Experts of a small language model: a variant of SOAP for the experts.
Below are experts of layer 4 (counted from 0) of a mixture-of-experts language model. Rows are named router (the router's row for the expert) and show model dimensions 0-159. Each number is 200 + 40 x the weight over its row's rms, rounded and kept within 0 to 999.
After each expert's rows: a language model's description of what the expert responds to. This comes from a sample of Wikipedia text that the model never trained on.

# expert 21
router,185,151,195,142,159,234,176,135,180,303,196,224,190,209,194,170,242,186,235,214,242,157,275,180,221,188,159,154,186,197,212,261,210,199,152,213,186,162,222,206,114,178,246,201,209,266,225,138,184,168,170,256,188,248,189,193,221,230,189,167,173,181,254,178,165,137,132,178,199,191,201,199,143,208,243,194,192,236,184,197,186,217,233,198,168,201,109,227,94,225,196,179,181,139,214,186,281,190,138,125,138,202,137,226,245,265,233,174,275,210,174,194,189,152,211,217,177,238,189,209,245,140,183,225,248,267,188,248,209,237,155,140,224,195,213,292,279,166,152,205,199,166,189,203,225,238,260,236,163,186,241,213,276,234,244,309,257,196,215,246
Description: Mostly the word to after verbs or adjectives, plus from, into, after, until, would, could, as in considering them to be.

# expert 61
router,238,174,163,200,167,242,155,95,167,281,191,154,183,205,233,182,178,125,221,178,186,193,211,275,196,209,212,203,159,210,222,242,109,152,203,178,185,181,240,168,165,173,223,218,215,205,173,199,183,215,124,270,163,178,203,221,203,216,201,198,175,215,249,187,159,170,205,298,68,203,180,199,182,209,204,187,145,209,207,173,173,217,260,229,176,227,131,286,185,275,221,190,181,200,186,142,236,198,211,126,184,191,102,187,202,226,189,162,206,238,271,259,232,151,178,214,157,229,178,124,188,203,223,177,151,214,224,209,187,179,118,181,259,206,182,192,177,188,169,242,173,128,202,161,193,218,294,210,161,220,216,216,204,278,267,210,253,231,226,312
Description: Participles and words before as, for, or by, such as known as, used, such, as well as, served, role.

# expert 48
router,198,184,199,215,175,187,146,138,133,222,169,214,175,268,246,231,202,126,233,175,191,154,193,225,250,215,152,186,154,214,188,262,199,155,157,228,210,204,235,165,194,206,279,220,207,266,262,153,179,189,111,259,192,217,167,213,214,225,190,176,203,138,242,206,154,189,147,253,186,177,199,154,216,209,218,110,103,214,221,186,162,191,174,164,229,239,150,268,129,221,233,226,160,205,125,206,247,226,138,138,219,195,90,195,206,226,231,142,277,213,227,192,188,191,208,305,188,214,225,151,265,192,255,221,243,193,205,215,169,248,121,229,250,221,196,247,275,186,170,262,198,186,143,216,224,247,217,216,177,218,192,225,213,183,283,204,281,225,190,174
Description: Main action verbs and -ing forms after to, he, or and, especially make, made, took, began, announced, as in made landfall, to defend.

# expert 54
router,226,202,184,130,128,196,211,173,204,192,114,171,217,245,200,134,265,112,218,185,215,156,200,186,231,205,202,176,216,172,235,237,153,184,126,231,201,191,189,195,146,183,251,236,181,301,229,107,120,187,148,200,147,248,147,218,212,241,206,199,156,187,214,213,178,169,149,188,186,127,169,164,196,180,230,188,196,255,234,214,176,197,248,137,196,245,217,261,187,200,242,206,142,145,180,131,222,181,178,193,148,170,172,236,240,223,252,187,167,267,205,180,224,112,249,253,187,250,216,173,261,158,246,266,192,213,197,285,173,237,203,184,253,240,191,192,279,192,155,226,136,183,209,201,177,187,297,229,109,245,262,216,217,213,193,238,232,244,236,216
Description: Plus and minus signs, dashes and century digits 18/19 in election swing tables, score and year ranges, dates and coordinates, like +14.19, 29–47.

# expert 59
router,231,178,200,227,189,186,156,190,191,198,208,181,242,245,210,191,250,168,206,116,229,208,262,243,215,223,175,207,207,132,213,185,163,175,130,233,230,181,190,176,177,214,187,232,120,283,274,198,190,198,197,225,142,250,163,181,230,264,269,183,175,178,196,212,171,164,144,215,148,166,194,177,139,271,225,168,179,201,237,199,148,207,217,126,115,260,170,219,176,204,245,182,190,144,176,144,213,192,218,166,123,139,180,238,242,206,193,182,211,202,231,229,267,178,255,239,132,273,239,136,291,213,234,197,219,270,224,191,163,235,166,190,193,222,254,230,202,173,159,220,116,146,215,109,211,217,215,244,126,253,279,209,273,229,202,263,231,254,209,238
Description: Hyphens and dashes inside compounds, table separator lines and list items, plus negative prefixes un, non, mis and Under.

# expert 52
router,232,210,174,142,192,219,183,189,170,172,187,188,254,225,274,149,236,172,212,186,241,99,207,221,194,228,181,102,184,192,260,230,120,208,160,206,242,209,253,73,164,221,227,224,226,217,201,162,181,124,217,231,197,207,122,209,200,190,239,194,229,198,210,214,123,198,160,223,183,205,186,133,171,243,216,152,224,182,205,228,135,230,202,183,204,240,166,249,188,285,210,282,163,201,180,174,208,184,187,183,122,163,151,237,189,305,188,189,297,205,212,189,209,213,200,235,180,254,198,188,217,168,289,193,251,215,209,268,225,242,234,186,300,235,224,223,170,219,241,214,152,199,142,130,123,193,179,244,194,203,230,254,211,276,267,205,195,202,185,217
Description: Word-final s-type endings on plurals and names (es, os, ers, ins), the word "place" in headings like "Third place match", and days after month names.

# expert 14
router,212,147,189,162,118,223,159,140,217,253,205,195,181,228,229,143,189,184,235,193,261,158,261,259,276,254,162,176,170,187,303,205,213,129,213,234,213,203,199,188,114,209,227,223,158,172,271,181,169,174,133,253,156,232,199,159,207,199,220,161,179,152,254,195,152,193,203,175,182,163,179,179,208,233,242,172,144,206,179,224,206,236,201,98,169,228,145,272,183,252,267,185,148,140,198,195,226,204,216,177,174,195,152,219,237,251,258,212,249,209,211,235,205,129,220,193,193,198,212,131,224,166,210,245,237,280,216,200,207,280,212,210,217,194,253,208,249,218,195,215,125,145,141,171,118,178,242,271,191,213,247,272,205,275,231,245,177,242,181,249
Description: Conjunctions joining list items or clauses, mostly and, also or, but, while, although, than, nor.

# expert 33
router,225,167,208,200,186,254,241,192,183,175,206,127,257,293,240,182,249,165,232,203,214,132,164,148,242,185,181,119,198,194,227,192,177,137,184,202,207,191,230,198,199,192,170,198,122,236,187,151,219,135,175,195,194,197,163,113,259,213,217,146,202,205,328,158,179,192,131,291,165,183,183,194,180,188,194,212,191,261,210,244,196,237,231,147,128,214,215,178,193,234,197,209,160,188,187,185,253,254,130,226,180,163,193,236,236,225,215,152,203,302,201,259,258,108,177,242,163,221,290,205,212,208,222,213,240,153,201,287,118,213,166,204,279,224,199,251,213,194,137,183,228,179,137,206,213,203,250,239,142,195,210,190,276,234,217,209,226,218,212,230
Description: Single consonants or short pieces inside words, often German or foreign names, such as Sch-w-örer, Eich-f-uss, Dis-ag-reements, P-ub-lic.

# expert 4
router,223,202,169,200,182,224,194,155,206,263,130,121,220,200,201,129,209,189,204,184,252,121,210,230,197,191,184,151,207,143,290,239,198,218,105,221,258,165,206,188,158,141,204,238,204,179,181,201,171,162,183,239,194,264,205,105,195,254,217,170,189,182,233,169,115,178,120,213,134,111,113,114,176,227,201,185,148,197,203,232,150,259,252,180,213,213,185,209,141,194,241,181,114,177,171,157,204,187,185,158,213,139,207,218,244,190,241,140,268,249,244,204,180,218,200,207,186,221,198,199,219,179,241,246,213,219,211,196,136,263,222,189,214,310,244,203,222,183,184,219,189,132,193,174,187,249,226,289,148,217,240,249,250,209,214,249,208,198,258,213
Description: Pipe separators in wiki tables, especially just after a row label in election results and medal tables, as in "| Party |", "Total votes |".

# expert 46
router,215,185,162,193,181,206,201,174,202,261,155,178,274,224,255,116,222,199,200,156,193,157,247,276,237,225,207,174,185,166,207,239,193,169,148,248,245,116,201,186,197,196,177,267,206,182,268,181,186,112,204,213,124,213,175,145,196,279,234,147,205,192,213,226,113,151,190,217,127,153,164,109,202,246,266,176,214,246,186,300,129,231,221,203,209,212,192,281,150,216,221,199,127,185,207,169,196,221,209,136,178,179,187,183,206,260,243,209,219,288,231,199,266,181,260,219,115,258,261,204,273,144,242,199,238,194,187,193,190,236,197,157,209,226,268,194,224,213,183,192,189,174,204,193,215,192,270,274,173,241,223,216,219,251,196,190,197,192,243,255
Description: Colons after labels in infobox-style lists and match summaries, as in "Diocese:", "Publisher:", "Botafogo:", and colons within times like 12:00.

# expert 22
router,274,185,186,139,212,195,212,170,199,223,154,130,231,233,205,137,227,159,270,189,215,146,222,187,231,249,173,197,110,179,237,237,196,178,160,265,261,181,197,194,129,155,183,272,190,188,248,195,128,190,185,217,141,257,212,151,200,276,210,212,165,216,200,172,182,191,213,215,183,117,186,144,202,191,208,195,180,221,237,246,147,217,202,167,127,219,206,219,158,217,224,209,117,192,194,147,206,218,190,131,175,131,181,218,204,279,219,204,218,283,247,225,224,181,246,239,188,205,212,192,222,117,216,264,220,219,292,210,162,276,194,161,213,296,283,217,255,170,115,206,146,135,208,160,220,228,238,246,214,226,201,258,252,206,240,266,194,194,205,187
Description: Pipes, semicolons, arrows and × signs right after a number or label in sports and stats tables, as in "2000: PIT; 9;", "Metacritic |".

# expert 58
router,214,216,134,146,208,201,167,232,167,192,217,85,245,229,239,159,245,126,174,210,204,174,271,198,259,189,182,125,177,213,241,224,120,186,201,263,274,172,286,182,187,185,220,171,135,199,206,186,198,73,196,191,199,244,235,143,261,169,247,182,136,184,224,197,188,163,193,280,164,185,145,192,241,223,239,197,190,265,228,226,201,255,263,215,207,272,138,227,166,225,206,213,175,209,176,208,208,294,204,213,161,168,181,231,277,215,178,183,247,209,235,209,206,212,288,263,196,280,221,175,230,175,220,231,206,217,232,240,179,225,178,199,203,249,292,223,178,202,229,211,168,117,200,141,178,208,171,210,148,213,238,238,229,226,274,179,197,221,212,227
Description: End-of-word consonant clusters such as ld, nd, ll, tt, ard, mostly in surnames and German or Dutch place names, as in Goodchild, Humboldt, Iserlohn.

# expert 27
router,219,180,184,206,182,210,194,187,224,211,188,138,221,289,222,104,212,147,211,220,226,149,247,181,224,232,211,153,169,205,201,187,197,197,111,265,219,183,195,144,117,149,240,288,183,178,232,143,203,165,161,210,123,210,189,160,202,212,251,154,190,115,186,231,136,156,187,274,214,96,189,167,210,243,245,194,197,231,212,206,156,198,186,134,223,201,193,288,146,237,217,211,144,133,225,142,204,182,157,132,172,165,181,212,206,214,183,207,206,290,209,206,197,184,262,196,180,272,231,189,232,161,220,223,215,255,280,205,174,210,201,175,208,220,279,186,222,193,148,258,186,142,220,214,182,191,217,248,142,228,267,270,233,242,211,193,269,207,228,283
Description: Dashes, hyphens, colons, slashes and math signs between items in lists, tables and formulas, as in Luke 20:9 — and x_i - x.

# expert 26
router,269,179,184,199,164,203,218,171,194,209,157,206,256,210,263,173,194,184,204,108,239,158,196,254,206,243,171,184,204,149,260,214,195,168,131,223,237,195,213,183,112,145,197,312,187,180,205,155,150,195,163,254,113,194,204,165,213,225,254,198,116,162,190,138,170,195,125,224,211,96,207,149,140,246,225,199,174,199,193,240,192,224,220,180,149,212,203,207,134,217,210,290,155,182,190,191,233,180,204,181,143,147,103,212,205,200,246,185,279,192,250,201,194,214,232,241,175,205,237,170,196,160,211,204,207,238,279,222,117,224,202,147,255,234,281,200,190,189,112,233,158,160,188,183,169,236,200,273,197,261,254,228,247,194,206,231,247,193,192,222
Description: Line breaks and table pipes that begin rows, list items or match-score lines in tables and sports results.

# expert 40
router,266,149,193,115,184,200,206,195,211,204,178,202,211,188,167,183,247,92,238,216,215,186,221,188,209,209,180,108,205,181,187,262,128,208,199,238,201,194,324,113,176,189,190,304,121,290,214,190,202,183,190,212,193,211,178,168,271,205,208,189,170,193,217,176,194,207,204,187,171,88,207,192,178,233,227,163,162,224,226,214,201,222,230,143,175,240,196,294,168,215,221,213,109,176,172,131,232,181,190,200,129,187,181,215,222,243,219,162,194,316,200,187,242,166,259,240,181,213,263,181,201,153,224,250,177,180,262,224,212,225,213,132,297,264,196,240,234,213,189,287,214,189,203,186,174,236,223,199,221,220,220,217,205,268,238,238,215,215,222,228
Description: Numerals, especially 0 to 9, in score, standings and vote-count table cells between pipes, plus header words like Votes, Candidate, Goals.

# expert 28
router,224,204,146,108,229,200,208,228,172,176,182,132,210,190,258,176,269,151,169,167,224,118,218,236,220,209,210,126,168,209,227,222,145,122,211,247,240,143,272,194,206,227,181,292,138,235,233,165,221,155,186,174,192,206,211,181,185,195,245,182,138,125,207,131,207,132,205,277,185,192,84,173,186,209,241,196,225,234,201,221,200,296,205,199,122,213,136,218,189,256,209,239,185,170,127,206,193,239,174,199,173,205,158,204,244,189,218,161,270,215,211,250,208,137,263,219,195,291,236,173,252,185,209,278,190,240,208,268,188,211,146,208,209,219,236,195,211,208,205,201,124,162,162,148,178,237,172,274,162,224,246,198,178,204,244,193,189,219,184,256
Description: Mid-word consonant clusters such as gg, tt, pp, zz, cc and č, mostly inside foreign or unusual proper names, as in Jagger, Mezzofondo, Orešč.

# expert 34
router,259,145,215,213,169,214,130,189,210,215,174,202,238,230,237,188,233,198,235,91,254,194,249,206,197,275,189,170,232,179,231,195,177,189,94,244,255,201,192,180,167,199,193,271,149,206,180,206,151,205,206,189,159,195,173,154,204,236,227,211,157,168,200,207,159,194,174,258,171,158,172,176,137,272,254,210,157,192,206,243,129,264,222,159,170,211,144,214,178,243,187,191,171,218,166,158,175,187,220,142,180,178,184,233,235,213,184,133,194,194,215,237,275,216,191,246,176,318,233,100,205,194,214,208,250,224,217,202,149,228,197,194,203,189,225,256,256,189,152,234,94,163,195,104,205,235,189,218,101,226,285,205,305,226,195,226,226,247,193,204
Description: Dashes opening lines of infobox-style lists (Born:, Country:, Directed by:), hyphens inside compounds like second-class, and prefixes such as Pan, Un, sub.

# expert 50
router,243,155,160,208,187,232,146,153,218,264,191,159,210,212,207,133,191,200,239,111,269,193,237,189,225,231,133,211,181,197,212,222,158,214,157,213,273,188,234,216,135,199,198,198,186,188,219,181,146,198,108,186,191,197,195,193,191,247,272,176,166,148,229,162,117,152,180,257,164,129,189,209,181,266,273,125,199,207,215,225,185,228,299,84,173,226,168,284,132,269,220,190,128,154,176,186,204,201,195,161,194,194,178,244,211,223,220,146,238,231,252,215,221,200,217,221,141,246,282,156,255,203,210,189,226,212,237,206,219,255,154,218,282,204,287,196,203,194,206,254,188,176,142,192,181,199,218,232,207,212,248,201,203,262,276,238,220,192,245,228
Description: Commas after nouns in lists, between place names, or before clauses starting with which, and, including.

# expert 10
router,236,161,241,168,157,213,186,116,186,208,194,158,176,230,192,148,234,182,262,153,176,196,216,162,210,217,206,209,212,191,268,267,188,156,171,250,229,187,256,184,229,212,259,176,225,180,278,186,138,209,170,208,115,247,108,184,229,247,226,191,140,188,213,164,235,188,202,283,176,217,163,182,136,193,203,128,223,286,236,177,209,197,253,197,201,202,166,199,165,164,274,311,215,88,140,146,252,260,140,167,134,150,214,202,240,225,253,209,209,163,186,210,220,180,205,239,190,191,220,180,205,162,222,241,200,255,241,213,171,187,122,193,270,210,259,251,236,209,193,225,198,193,138,199,160,189,254,214,195,290,188,233,219,208,235,237,201,288,232,178
Description: Word pieces inside ordinary prose words, often after a word-initial piece or quote mark, as in "ther" (there, therefore), "ent" (excellent), "mate" (approximately).

# expert 18
router,186,159,190,200,207,213,198,213,235,173,158,177,251,203,201,151,288,162,220,199,271,230,277,196,230,216,198,96,150,112,226,211,185,210,204,184,267,131,228,130,183,157,255,247,197,233,238,154,163,148,147,183,176,194,211,144,211,190,210,187,144,172,195,138,169,144,110,241,157,162,139,165,203,210,215,225,214,200,217,262,190,199,239,211,130,275,116,211,170,194,299,239,197,205,206,203,206,275,212,184,174,207,177,208,202,222,282,168,185,215,236,179,160,187,227,180,209,227,212,155,204,214,245,179,235,248,218,254,210,233,196,195,224,224,234,261,190,111,227,208,117,135,140,108,228,175,194,235,193,184,218,291,252,229,202,215,215,239,255,237
Description: Middle and ending pieces of taxonomic, chemical and foreign names, such as Onycho-ph-ora, Polypha-ga, sul-fa-te, -idae, -ensis.

# expert 30
router,212,165,179,153,121,187,168,186,228,226,200,187,217,305,212,151,212,175,209,210,260,168,263,183,261,273,178,138,140,203,215,204,210,185,156,231,240,204,179,183,100,188,268,271,183,189,257,154,164,164,122,275,134,209,204,149,214,187,220,129,195,154,210,204,141,141,216,223,197,134,148,193,219,232,276,155,172,208,186,211,180,213,188,167,228,210,176,278,197,235,244,203,112,111,205,161,214,182,184,184,148,166,190,263,246,224,190,212,248,280,223,264,195,171,241,185,197,228,241,181,227,172,201,247,224,286,242,193,213,251,218,205,197,210,212,204,204,205,150,240,153,163,184,179,165,180,222,264,174,208,268,269,213,268,198,199,196,236,187,285
Description: Words and symbols joining items: and, &, or, dashes, but, nor, as in Allen & Unwin, Colombia and Panama, musician credit lists.

# expert 31
router,202,191,199,210,180,214,154,106,142,273,125,201,204,220,196,207,222,130,227,170,262,209,262,187,199,215,200,155,222,192,226,235,106,206,179,182,249,157,224,78,194,198,205,235,182,226,220,196,161,125,224,294,196,226,180,129,282,244,229,183,118,224,180,156,195,102,185,209,209,101,155,178,138,205,224,241,208,206,198,228,175,225,275,195,216,213,203,153,210,185,201,200,186,190,197,148,213,324,188,235,166,201,178,274,244,192,200,190,177,179,282,192,219,145,191,200,182,216,207,171,239,189,244,278,221,226,230,172,168,188,156,110,271,230,177,222,305,168,207,211,207,206,180,180,167,196,227,197,193,210,173,220,207,174,207,256,214,206,223,255
Description: Field names in infobox lists just before a colon, such as Born, Genus, Coordinates, Manufacturer, Known for, Lowest pressure.

# expert 25
router,187,197,194,209,212,239,163,217,218,206,203,157,204,184,195,113,175,152,165,134,222,213,280,259,198,213,144,161,156,143,212,249,134,192,199,177,239,198,207,133,163,148,235,246,221,174,281,182,196,200,179,236,235,204,209,151,191,249,203,203,170,162,176,169,160,191,178,198,149,203,161,204,214,307,217,160,184,242,134,258,162,255,232,204,228,249,195,228,209,228,234,272,169,192,157,210,221,212,172,197,194,180,138,193,305,199,236,205,262,225,223,266,195,175,232,211,162,222,206,189,222,207,243,178,180,187,220,271,220,221,175,187,309,311,220,253,201,149,214,296,194,200,131,167,199,224,186,205,135,256,267,227,273,272,278,250,212,230,209,249
Description: Closing word pieces of longer words and names, such as -ine, -ure, -ive, -ory, -ium, in Marine, Elusive, Miocene, suffrage.

# expert 57
router,208,196,194,185,179,198,223,147,188,157,144,209,197,226,201,131,217,186,225,181,165,166,189,181,208,203,195,185,160,175,193,223,113,202,101,220,202,158,222,154,190,141,226,205,161,213,274,222,176,173,185,189,208,244,154,202,205,233,230,125,179,181,182,141,190,206,156,234,173,169,86,149,156,241,260,181,176,199,204,243,146,276,266,185,149,201,146,204,98,256,192,198,161,180,116,221,214,194,204,171,218,202,226,182,226,180,211,213,194,261,172,234,175,112,185,188,136,242,175,191,196,201,200,281,179,210,265,202,211,221,195,225,303,272,231,237,199,202,115,167,164,134,157,173,171,178,210,276,219,185,210,251,242,203,258,274,208,281,297,225
Description: Pieces like P, ap, op, rop inside names and words, as in C-ap-ital, DiC-ap-rio, we-ap-on, plus nouns such as age, number, top.

# expert 29
router,217,147,163,223,204,253,135,96,185,282,183,189,216,247,214,173,189,171,232,203,263,178,209,230,237,243,164,171,186,166,263,290,215,125,181,219,234,202,173,175,114,158,213,216,181,265,250,160,118,187,176,249,184,232,193,194,194,233,191,132,170,118,241,226,154,172,149,271,141,185,183,156,138,208,182,149,200,210,257,214,174,181,249,173,199,190,157,231,190,215,217,213,169,200,225,191,231,192,113,150,207,187,225,178,195,242,196,121,246,230,196,162,221,130,275,208,174,231,307,106,267,159,196,243,259,208,236,203,232,250,201,196,205,212,229,190,263,150,224,206,185,195,188,141,164,233,233,253,198,203,285,182,207,229,202,240,243,219,210,189
Description: Prepositions after a verb or comma, such as as, for, with, by and including, as in "appeared as", "along with", "filming for".

# expert 6
router,262,135,151,176,219,212,198,208,203,194,171,212,226,248,247,207,240,138,228,182,217,199,198,212,205,240,196,111,230,185,199,214,137,197,112,246,267,214,268,122,121,202,197,296,173,251,191,119,117,160,181,203,143,243,191,166,218,272,221,186,148,144,206,203,185,186,175,196,205,139,192,200,175,221,279,194,114,194,220,210,162,221,216,159,230,192,172,284,188,177,249,269,182,130,182,193,246,213,181,140,139,131,154,212,215,242,252,192,211,215,208,243,220,184,176,204,216,283,239,128,214,174,200,253,212,240,236,227,186,236,213,134,301,236,205,212,269,135,186,232,176,216,177,184,204,241,215,271,211,221,243,263,219,189,222,236,181,203,193,193
Description: Standalone small integers starting numbered list items or table cells, such as 4. in draw seedings, | 13 | in rosters, 4–6 scores.

# expert 41
router,188,137,206,183,182,239,209,193,196,182,173,162,214,184,291,107,249,205,226,196,172,216,267,262,213,218,144,125,181,227,313,250,207,192,186,190,218,224,173,199,150,222,260,234,131,297,222,128,198,192,133,226,217,236,163,174,206,214,218,230,197,219,205,131,196,198,231,193,192,188,174,226,191,279,269,170,174,250,182,248,117,241,218,177,140,200,217,194,167,180,220,254,180,182,127,173,251,254,152,86,164,214,200,166,194,210,236,235,201,223,227,198,241,150,213,199,167,205,209,211,186,193,196,214,199,236,216,271,151,216,96,155,231,243,213,249,233,144,178,281,205,187,179,158,191,238,262,219,174,252,197,181,236,204,269,279,244,199,251,215
Description: Mid-word syllable pieces ending in a vowel inside longer or foreign words, such as W-oma-n, De-ta-ils, T-ita-nosauria, Ac-hi-evement.

# expert 17
router,197,167,172,163,167,288,206,155,191,253,188,184,295,217,257,175,187,204,224,191,248,207,217,180,182,222,131,78,200,192,222,224,161,195,109,262,276,181,252,128,174,169,231,307,200,192,188,165,182,218,163,185,177,245,163,182,241,256,197,196,212,205,225,156,170,174,199,212,168,137,202,183,144,190,296,142,173,242,207,231,191,217,210,136,195,257,197,230,126,222,239,208,164,186,194,172,248,224,150,206,197,130,166,206,196,224,229,168,248,227,299,243,231,194,250,242,190,193,251,192,206,194,256,199,194,243,278,193,210,289,207,196,280,217,224,191,193,148,177,219,143,124,147,170,219,200,246,235,154,208,274,253,203,249,206,204,206,227,210,224
Description: Closing parentheses after years, country codes or notes, plus closing brackets, braces and quotes, as in "(b. 1950)" and "(DLP)".

# expert 9
router,213,191,189,148,220,213,208,159,214,182,117,126,183,231,217,194,243,168,194,216,244,175,307,214,183,174,202,127,204,199,189,223,168,213,162,209,251,219,279,143,192,156,199,263,72,211,275,167,170,116,227,203,202,227,141,184,229,185,195,228,232,171,177,183,203,213,165,239,155,162,124,127,177,178,248,176,156,305,192,243,166,200,314,194,186,206,202,207,186,242,203,232,157,126,215,132,206,192,207,219,187,145,191,198,226,272,180,152,182,231,191,203,246,142,235,196,188,162,186,173,205,116,221,190,222,170,255,235,161,240,101,236,279,184,230,214,225,208,166,217,204,211,187,185,141,216,189,225,200,233,225,181,292,222,263,202,185,242,197,236
Description: Middle word pieces and header words in tables and lists, such as Recip-ient, Ann-ivers-ary, Candidate, Title, Player.

# expert 42
router,229,170,152,128,180,252,168,137,200,262,127,196,214,235,218,218,224,176,199,182,192,195,196,174,269,221,163,168,193,209,246,290,179,180,128,206,220,125,189,173,173,158,247,289,188,242,260,208,117,180,206,277,193,213,191,213,216,202,210,136,177,137,232,120,152,132,188,188,198,202,187,212,152,244,268,147,200,231,206,228,210,280,239,183,174,207,156,240,94,239,222,218,177,187,194,172,227,224,132,196,169,188,175,262,205,270,187,211,262,214,223,214,222,206,231,172,184,217,172,108,276,112,211,234,234,179,212,219,181,265,218,193,188,220,205,224,260,155,171,213,201,182,163,126,211,244,177,215,204,267,245,200,218,284,211,224,261,232,272,204
Description: Prepositions in, at, from, on, during giving place or time after verbs or names: played in, B.A. from, In August.

# expert 11
router,271,192,224,231,197,211,146,191,178,191,210,203,228,283,210,161,164,194,183,152,240,195,271,203,235,191,157,111,160,162,188,223,181,212,211,191,252,186,201,212,220,91,204,230,205,179,220,179,148,223,151,225,208,177,150,187,280,319,186,163,221,182,197,237,225,166,172,248,197,209,144,215,95,223,221,189,224,245,233,215,168,232,218,167,188,300,180,254,191,231,213,292,177,196,145,189,212,204,151,148,173,190,189,263,274,169,262,222,241,272,193,249,218,170,249,243,95,246,217,198,195,210,199,237,180,194,228,261,174,253,181,183,223,207,235,284,201,206,208,257,157,197,202,188,152,259,222,219,209,242,208,246,266,216,298,211,217,220,267,199
Description: Mid-word two-letter syllable pieces ending in a vowel, mostly -e, inside names and words, such as Or-te-ga, Bet-we-en, bad-ge.

# expert 60
router,293,175,223,243,201,225,172,159,216,264,175,207,266,187,273,112,201,102,255,209,205,218,226,221,237,184,145,205,133,201,206,279,171,163,192,266,195,119,205,156,144,183,240,204,197,203,184,163,149,183,161,187,203,178,175,114,210,182,205,172,206,156,283,159,210,192,116,238,185,147,171,154,202,243,224,145,129,212,205,248,182,256,227,104,192,239,193,266,215,198,204,201,152,213,185,187,266,200,144,145,170,212,137,232,206,264,223,122,214,207,230,190,224,187,226,247,202,223,205,121,226,154,208,219,225,207,239,207,134,205,140,178,221,257,205,265,274,171,194,231,201,151,164,202,181,197,207,281,150,242,239,257,250,213,201,191,229,195,202,226
Description: Forms of be and have as main or auxiliary verb after a subject noun or pronoun: is, was, are, were, has been.

# expert 51
router,201,209,178,127,215,260,151,174,130,210,187,166,191,290,246,151,228,138,223,178,202,117,222,205,186,177,119,201,205,134,258,215,209,148,158,180,244,189,218,122,193,200,206,175,141,222,209,141,235,159,238,192,113,254,189,197,244,238,267,175,158,134,253,192,187,168,205,234,201,199,217,164,169,175,203,159,207,254,223,240,146,194,208,94,125,212,222,210,215,253,202,256,218,176,156,136,217,224,154,150,165,229,200,255,225,213,190,157,205,188,202,173,244,138,252,194,151,175,214,170,215,226,283,218,200,286,228,231,197,202,153,184,288,229,183,187,187,117,224,202,169,219,133,131,168,205,209,258,196,234,193,247,190,215,236,200,195,280,243,267
Description: Middle pieces of Latinate words with consonant clusters, such as multi-ins-trumentalist, O-bs-ervation, occ-up-y, fa-sc-inating, cons.

# expert 3
router,294,135,250,133,110,259,155,176,115,225,119,192,235,237,229,207,250,191,292,177,224,164,209,239,209,281,188,170,204,194,234,235,199,159,164,212,197,131,250,214,183,201,221,214,157,201,219,118,161,190,126,165,134,188,208,177,253,233,270,200,164,164,231,196,144,205,168,204,105,189,188,168,183,228,205,175,220,204,225,224,168,198,223,103,178,213,158,215,181,253,227,223,152,181,160,189,254,254,161,126,209,141,153,197,238,241,250,176,205,189,226,236,198,145,241,213,212,258,226,193,198,131,222,220,216,250,245,227,170,186,167,177,256,212,218,227,258,171,138,200,165,200,153,187,157,248,186,205,206,204,223,259,219,213,212,269,218,307,219,201
Description: First word piece of a capitalized word opening a sentence or cell, especially Al-, Un-, El-, Am-, as in Along, Alongside, However, According.

# expert 8
router,193,195,177,127,150,235,186,203,190,277,169,210,180,187,207,213,259,158,207,207,229,169,261,170,284,200,190,161,212,190,200,232,198,199,175,207,195,199,208,176,160,119,265,237,161,276,277,178,151,159,189,248,193,195,183,208,230,214,196,132,145,167,238,207,107,134,166,173,196,177,175,202,231,243,199,144,225,209,206,228,185,276,244,195,189,226,105,241,129,246,174,199,186,184,191,218,231,205,177,157,198,172,172,257,265,245,196,119,279,280,187,189,204,202,198,181,143,223,254,146,279,185,217,219,211,211,201,236,147,205,161,170,221,219,210,295,272,153,165,180,175,197,143,190,205,282,265,218,90,214,223,199,239,221,213,297,221,184,222,192
Description: Prepositions introducing places or dates, such as on, to, in, at, after, plus On inside titles like TVOntario.

# expert 44
router,225,192,238,193,178,282,170,192,177,185,141,157,230,260,264,136,173,172,250,167,227,177,244,176,215,214,167,141,168,162,245,230,82,206,198,152,236,152,253,148,190,153,186,244,172,197,187,190,222,185,156,181,198,156,163,113,173,237,217,216,183,203,164,195,183,212,161,234,201,180,155,124,140,227,201,201,195,171,150,251,154,234,239,224,217,204,87,242,207,172,239,232,174,173,174,217,211,188,171,197,190,162,198,240,269,216,217,50,225,248,215,252,280,217,206,184,133,271,259,222,258,201,211,200,282,199,261,228,222,208,207,200,229,231,270,230,217,210,164,265,198,144,215,166,230,211,256,216,193,211,205,258,228,267,267,191,195,231,183,202
Description: Middle syllables of foreign names and words after pieces like Car, Bar, Arm, such as Caribbean, Armada, Beastie.

# expert 43
router,221,191,186,220,192,263,166,126,175,251,185,194,283,237,252,214,244,164,227,150,250,125,253,249,238,263,144,194,155,207,205,234,178,177,186,204,215,118,225,163,182,173,261,207,200,210,230,203,213,193,153,199,207,255,160,198,184,254,231,220,195,151,211,161,182,112,210,214,171,109,199,208,196,236,190,179,153,222,208,202,97,214,253,175,201,186,190,266,189,254,284,205,195,113,190,140,283,188,198,195,145,182,129,256,272,233,268,162,187,200,262,221,195,195,253,216,177,223,246,168,213,138,203,243,199,203,194,192,205,268,228,192,218,210,200,227,213,209,118,233,180,145,199,134,166,277,205,217,176,223,285,207,233,277,246,244,230,248,200,244
Description: Possessive determiners, possessive 's and the article a before a noun, such as his career, her last months, a traumatic event.

# expert 23
router,246,196,191,202,130,249,195,235,165,253,142,189,253,197,202,185,200,162,257,171,242,185,291,224,281,256,184,183,237,150,220,200,207,169,146,182,270,195,204,120,149,137,233,247,188,228,191,193,177,158,177,173,176,184,172,182,186,244,216,184,164,186,192,187,160,135,204,250,183,187,179,140,184,288,259,163,162,320,219,206,119,265,306,208,207,219,164,254,209,266,254,217,191,150,190,197,226,229,210,180,197,182,168,275,232,212,228,156,188,229,218,230,200,220,220,226,141,217,227,128,212,199,195,193,172,249,241,203,188,238,222,220,185,182,225,260,250,167,140,245,200,165,145,196,130,241,202,212,104,215,223,241,209,218,303,257,182,204,211,256
Description: Articles and determiners before a noun phrase, such as the, The, an, An, a, often opening titles or names after a quote or preposition.

# expert 5
router,248,173,188,139,206,240,231,176,157,210,183,178,222,214,239,192,238,124,277,215,211,204,174,197,210,252,217,168,149,161,284,217,185,150,148,226,186,175,220,173,207,222,211,229,128,314,227,172,209,166,193,182,113,239,117,177,198,231,302,198,156,202,194,166,209,162,149,188,171,181,187,179,175,255,225,189,229,236,229,180,179,251,236,203,114,253,155,199,201,203,290,204,164,154,179,213,197,265,153,199,159,180,167,208,213,221,292,131,244,252,204,266,192,134,227,214,179,222,209,215,217,179,195,212,244,226,217,250,133,192,177,205,219,265,245,210,209,185,129,238,113,103,134,184,235,181,199,250,224,188,239,265,204,222,236,245,195,263,250,213
Description: Word-start or mid-word consonant pieces in foreign names, especially Slavic, Armenian or Germanic ones, such as Z, Kh, Sch, kh, Sc.